{
  "normalize_top_k": false,
  "optimizer": "soap_variant",
  "beta1": 0.95
}
Below are experts of layer 2 (counted from 0) of a mixture-of-experts language model. Rows are named router (the router's row for the expert), gate (a neuron's input weights, with its number), up (a neuron's input weights, with its number) and show model dimensions 280-335. Each number is 500 + 50 x the weight over its row's rms, rounded and kept within 0 to 999. Numbers have three digits each.
After each expert's rows: "comes after" lists some tokens at least twice as common just before its tokens as in all text. This comes from a sample of Wikipedia text that the model never trained on. Tokens count by the router's weight.

# expert 15
router:518541500490425518468423594521557495380591501448493397494487463484469426552597493438477498605473476486436471521537461443437539543408460583543526569407463523559528485453
gate0:534474481536506521479533562622459475473537572463491480431472530477509552500449463530521489573453440518499440430507467525574436547484553462573505576510466503400522568558
up0:545537443534494530488470563469412495407488595410472484517545408436500574495538497461495503531403504495494490404464490454587522493545476453592569572536460502448483528531
gate1:426551494569510492549451572426424517449486550564502467414611434530528450519514539527544459510487474475507545527544529489440437536481524435521494560487571511423423441532
up1:516496482392478537451530463512518474506492476428460537522358557497472457441549469492460489515473477489497492477474364620589516456548525519438410512519468504563601582472
gate2:418466514442561380467469490473558456518478422549472486491513580519575518535535430571487601548455534510504533535539481519499466587479569489544573530515502543393555508499
up2:494530633507552406494440489483483535505461457466434470474515522515519480497541462481499526561526522534556508518351510562497564526492493493491519521503507507417492520521
gate3:456502527518578534495550520424468432488415488611560511490485500458558498488526489549505506492425505490566498510377523527431539496495502477476422478551543565518531582540
up3:534545505534440487505498514540482620523508543472449536581488535477475545524488540511454467495600538479523459468610482473573500476528472585562576533469498426464460428443
gate4:523525563507580373547461365539520364497446505425512529521514543513586590523507600507513537510564537492492537484515494434464492533448513568497546492441553499537526501515
up4:475447402457447566469570590534485556521494435491414363490492455468377416457421548404536421536445500444512500601514474546592518592576467482488493519588421572453422448539
gate5:456515464513518518559569530402518475565548487587510408536407524530555505454594431581449479487567395486504471496524480511527528454529406504548478544522453448472454606521
up5:478534483520556541489498530376603541497539591463490338544401461549440491486511428545454500438470426468491495456476531540509598474458473513478503539547436538476508539500
gate6:458522480416503519502503520388415486509470570536531538461461392403651498536548427520533534560566547394460534557494518461482518505495532519535476505485549525456435560465
up6:411523463414513529507516515517529467477553557567415515376549475491501483568515515504493570548566587487479502514470516423514494468476648504553488516468414465438469534459
gate7:389498549529591593529599443583395484595474535435488576438548439507473499448498572499427512515579441401511474480515456477541526536541444489566508616506464418471553488502
up7:539532446497492464473397605409567486332514418526470448531461572489543549513468482467496532505484506582470531580473578451526482438508603476427455491567540564509414519506
comes after: " of", " in", " the", " with", " a", " for"

# expert 12
router:453415449485548503391545564520559588570563465509540498487455552519520649590523449540445516458494583500618496537454514366524500496463509511494465515443457501484571530530
gate0:497497413544464546523564530520459382443510506562420511536463453566546568493474480490468382536529496475491528470505463541432586557475423455520448517601481555432533423426
up0:550513592501554528467496490498536539483493482475579495542569550464496452507511512480558673544489545489509457532482557371620404475499566548479508551473541412609493584490
gate1:555483480543523475549470538536500517539446433548522542543519470569531479606558479519517483533478479483499537527619509560535485559548515461464604426484482550444571473490
up1:464517547446464467432514472479486531456558583427507502427522529497426508390444514454417543532511559550554507518421491503433485421489521501537429574532508472606479546453
gate2:570525397586511507477439494576489514483557434474499544495374491479419383449508607517551579526475531441509390526457490573532469489507546531611596498492406471543509538544
up2:464492381506488573488444471560498592539575498544489550488419502510464472440490570495496528497535501447507384517440476625535465533523476605570517446458396440500508468514
gate3:465507465510466440544424474447456412441556500505456459503490479512535464345400524490608542553529521538414484488595485544497527485486532483418590547476490468460512461518
up3:569510479557533553465541642526577592504450524453514496496503516506585495618570462488450479426463460459596575537402531455523462533614460489519437478586488562524482471471
gate4:527452412607483515438557519449555489523494530588513555427527459474450589427486463558601483523472517496524506472498459566510565559544486508557596546440437530558487507439
up4:516441447561548496432468500446580563529506474542537542456555424533423579385535466556569527497544476508482552452474486557546585552486510494528521529492474496581472512431
gate5:493485511482534487538554462401562502543538479516494567455477526508558460477513529459511560574446475526476455523527548511463468546480512611521423428505455521452379442460
up5:464540542521434496519590425483562554532507471538552642509538510471498453534485458448569463443492530480557472539561503468514431541486564540511490481489364464477491505521
gate6:496506507508455445510575493419533538457448585501497511463463520486503538397532526490520466528533518522561509437544451522471572540520446499592486491480509483451651474547
up6:587497476430458490487552501530439463530481529436427577523520461467527559556470409475504467605484520459481551396485589540522515534578484476562503574528480536444589500423
gate7:374510529410477525491467436490541553535529404561459462518468513518470424445452508526461409491495504418561465425508472529546503456499571563447625502418480580572418536475
up7:542503466540517442487586551618544519507511522438453462530599507556488511443452554444476494503506488596473463478554506418467503578433484463517521508512470429464491449428
comes after: "\n", " ", " 0", "-", ")", " 1"

# expert 4
router:493439471547410511499560498538435509439420518560539503496555484475460510572513549476527508474481516466541565515511489495545537492441411515486458491594500483390437528568
gate0:394481533453518474493493507485415419536600552533466507576564495457515556489589496469470464547495499524450551437415535412463492482462544583551479441500575469485517362534
up0:425466529483527481512492485516451403484604549559492527551547546484516485489627533485468431545441469532444577414446541435473494422478522523504508449501508390496526388512
gate1:471578437457500484598511448550451416452560468410497650530491465547482530511466483542438489500590499498434596429427592534482529481556504434517539335403550539583506433464
up1:573514488487480470481487481429578533506416500553510390508479502521614481473503534491519562471489515429520471514690476410514422497455442526419381633587450483517602557520
gate2:516483501484546585518544493527460494449503497538493533556426502654405484548548550541474574593540486553488478500476630516469528513457546510539479524483478450426499421509
up2:489505454521500487481466437502483516497474536567512440524448444423556491478529523569511492498457542480498517531577508497478452486430466556627478504386468528403503451537
gate3:476432533443385461494526487437493457460494515500484594498475494508503450439508433481445453565386549479546511400541600447545445637433498529506652593609461556530528459619
up3:479501570458537586525414517501516490484491509478469470508456568526517471497543561498562565527579540431460552551423558555554575457487511426514357458477469408526556504449
gate4:511572434507459507495459533462517502491529432476449489589484421529547470455433400462477603424536514465570531452458459442616512479525496564438506559470476474449519520469
up4:433514500545477441557453546507497508525503422390433542474537455468485443421435466523503561408542578476513484424448496479642491497551447478416526535476492491447573499497
gate5:579480563536406505537519463405543581439488482518578492524495518433514476454505452533496505520446502555452477452536517500499542544494548491448556521546422394542451587553
up5:511484553621647552450505472506499499499501497462425488433548550497574556549554473523538499470509498474487522540524449556467499435424495514524517505542513627584483453501
gate6:460464594571513595587445512460502430514460527440556536562537475488454511481541598568572476408490494492486523539528478459502452460525472509552502488552537507585410549471
up6:520553473431536468451523500479481505457490592546366507489539528512433532517398359420451520575524503525502415417496537493574562461518496500540558470449572455464544407450
gate7:413527486444513570461564522471495372572482480530481547507583366540548525467495489609502522463522489669557476461523606522415487518471556563378470558598539492537492538541
up7:491487540494473374521449490526449522507496424496423467461497568517480501489501530420522434555496456404484527469502439443517475591426459513696533446461489474456472504516
comes after: "\n", " was", ".", " is", " as", "==="

# expert 1
router:569386407462469501544474493537499528407540585443531568543473492528515542565472418505538524568570451547573517450509507442467500408557472399513503587515480410532587462415
gate0:530525416426442516520545507513521500476517540480487534514497557548458477471445546538514565457584608496526649537504499494518462460490434532450422501400491511532398553588
up0:504488540569547506518429489464514493511496492498503475435580480481590512487519503531506468511484423499552440473506499553463528506487520534494528509590487504481544469483
gate1:440554447427511589546526612513516519491537515476515530513569648454505479506593542599446481473532573456463398461557473502545433506462493508524515493519524455450511514465
up1:511538579513526467514587434498454467581434543517478423560416603469528504528449522518520427471501515602547542494504506447523452492490547526564481486446471505519449564551
gate2:495550511576559561438573490580505525543457447471494529573539565450460488414508487414470530523478521544433548407515509473548542465481492505494455480492442591519453511520
up2:553389494512410425513550513500447425480443501462535504602489535513472526556573431475512453512525487456527515533492413340577461544540484493579498494567449490475505437547
gate3:543529544524476480511482493517589487514585492431505470507624514476494456535484470522419542468638537464450512534519464422533467520504506518497559514460502549429543632504
up3:496550560496521498561477543515607466520552558447532423522613485507524447487527508502533587433592572467427503498572515462495480537512516485492516547491528547413476581509
gate4:535642485558503501541471475519501479432525508368493417521458436520401453444470429502416604567482541506381506512535480614457455474401504381463575510578504474465532516409
up4:512490476491516516542402463560486456503494593568554535512416556520582501523536549490554392509532524444530483437504518389513501490504501603519385598466531650483494475506
gate5:428438525337435459542470441430485476386537588508478474559485467462445476469428438476547477467511465487468531487532531485538544543467500457562533522494478523495471520543
up5:479523519447468385582523455501470453438557539542533438501541446440503464431409505508459512516544477545465509492515515518555564468444456512578484523505455496489451508526
gate6:630452411493446475432473535490512522503439485480518446480449487527505360544430538488461516503483456421521468542479446505461508493555540551424444574408614466497525538532
up6:458542544581454509519526502455490499446542524473429541537559615510370557435512528542474500400504564548540530445535584522520398506509491458532591457514521529490485453480
gate7:478489516553540516520516544425519517614524495452456596562485433542431487436507597550494519525556504445452498460570510424543546452516558503578466591481451598485530517435
up7:570380478476463522552521552491532362575504525524545493502571475608482530458391539529574510514502510548460439449506522479447490540487493472478473519429539435501476512434
comes after: " a", " the", "-", " The", " an", "'s"

# expert 14
router:449506568556509435593539513600460470515531563510481508476436466475536435464412584379546554533490521452540414427490530503472542458548367427552503540576489420484540560476
gate0:503513456498515530491596545454543514410530449512429437413543558571451584422507523595454564402566515415485522503548557495561406556457562504581536411528517394413594539492
up0:486472502505543513512449452426450561544503580467538577588393467394521470632527445483525506549446440520492494549484501537395554484563515492431443538510464618472430505497
gate1:508552571500478539498455526425523444572490356423556453536438397385591455510530491444434541543576513553473504472556507482530537524442530579389540480565401580554482534510
up1:475458407450495508572558569522534578395530630525433565504500529571431475485515516560597493508447458372540497516426520491534524491499456428542447446466563448457508533473
gate2:436541502570513503547493454548476490469543491569470507558419397453493513505510614566489440550543517535449458440586599504495477484450493481525576417540526544526504591539
up2:495516492534437538475488465520449519483485545521470480468493485526503444499474538512553444437515490447591447523474491486555455517529539494630561562597566506459569567573
gate3:539436480515548503589489548418486451391545490553381450525400548435397495549503470408426529521453475338507497446519495563643539561508528518530575545510483438507541446477
up3:460549535539481496383557439628527516569424581498563498496554430582582466459464534532512484493609504573495590499460516546429465420482476501475482443420528582466483543559
gate4:546422511546556424533432547438487511478547535521550513460474472460459454523516406545520547550414495456512482434446504339570452379467489464510508514510479486466414521523
up4:474591489457445567421557479571463491506459460465392495573508480549472504498508581477521413446583489541467527490576496616450520620524514493486462485504530543525518505417
gate5:536524555493404583469501513487433570549588536570543588471526472495524530458553487431506535409500567505398469471515434549429449574488479491615489577504409428531532603611
up5:559584527479405518544536469506589586534480483569567535468589562491505592459564498453459545464523573581412520476449463538439474436475450532527573519572428476518452547542
gate6:507474524504496470473507545554489449560508429551515467504527513599453582463402482389493606523527482578452442490446577571483483534463465535517443584520467583554595571436
up6:550501489538443542584483456412478514433484537484508563473454453434510463577534480571456461478564540373542498492550481441485483516544559495483512430470573450420434437520
gate7:556572551538436627610462409520486528574581487491469480567538469474501511493515429383475564472471474534508545433399510583518453458467376578519467479434482433520476509407
up7:420418438434574390410553536509497543429367536482523508452496561548490541567525561583505435490565532468522468559583465482490539525511551428479523550518494564439481482546
comes after: " |", " of", ",", " in", ":", "|"

# expert 7
router:444480501516396474445533579516555485470486492378525525461463532389438529418512520548527490480530505515498524530504564562477538432452446571494557509585504507569452463464
gate0:435591462530579497543438465555534446414540548396471498504564556502484488475444519470482577526488471503488505578450494544409417565492517512538589457473583439490527466452
up0:493494457459511514500473462469534477497521563445414550460491516529407533561431503418486579479465488459496525501455519485577438600463401497478587581457496482565510511540
gate1:518465453447452545545420531453522507562501552490488538490534486538507525503471543528503481505527547592507500460512609514445440545452488495499500546561558471578553512481
up1:485460540509543411437565483488467484470530461500562492482460484510502461522503426454461489538459494411463517540423394456577524440587540494498505446479483559472467500573
gate2:437498442472494523614463481575539571452467469507492469455455511418578528436406495480622605477471532591407543575519496463510554479548526567526549493413551476497502491531
up2:485506453494506540536529540599526576421462503417487505460598571497564505504478437468656587390562479516541545525555516483456524485556504495498488531407498432442522517564
gate3:426444461502486484466536429511423529492534539497449562489501526436509622493448423430512553412444602573488509473490523493469482424510469513492532496486475536556513581557
up3:421435474532507501442503430522450550508529492486453571460553489354575582522437406498542404534528486481459453461536494474480523532474535578543410492440466526485394466534
gate4:430445441528494513527473488444502673503509508551455533523556481554573489526471580427483533432439502552488408466525563524392518334577553483530454510490451504515525549500
up4:449477442576498536597463508451528617515536563488438601528527490541578463531470540406459511427467458521498392439544516539419506364555530497511412534440457445500519498485
gate5:535548528398475524527502527503376550513425517518454491564510512402440553489483478522628491514515518580464520416491481469495531512522450492517557548519501609542483452416
up5:555472529429486465493481604577491476465484480396417528472396404434497452472557470512564518488498492510468551479610578435456552436417446560518588553469524462472459450497
gate6:521568578486498465444522509528544525500502496499475509505537559470537489507521423508586543472525513472520528430393480512467508425504517465525609502418578467529436491548
up6:473465492481521541514515445502396450465548481547489475500511465538445503536458486501370553464451498497475422560689472487559534581450491489477337409512506425422586594438
gate7:548501487547493428545447571446483566380558520502466558429574574556455518461556541557552466458549490433537549516479495555540529487469518575522495468428520545588581457570
up7:559374537529472443540404543448487578455569478558537561553524589551496541486456504491518480473552584465517443544497369600538529482548578534569426493476495436522484473415
comes after: " the", " The", ".", " that", "The", " where"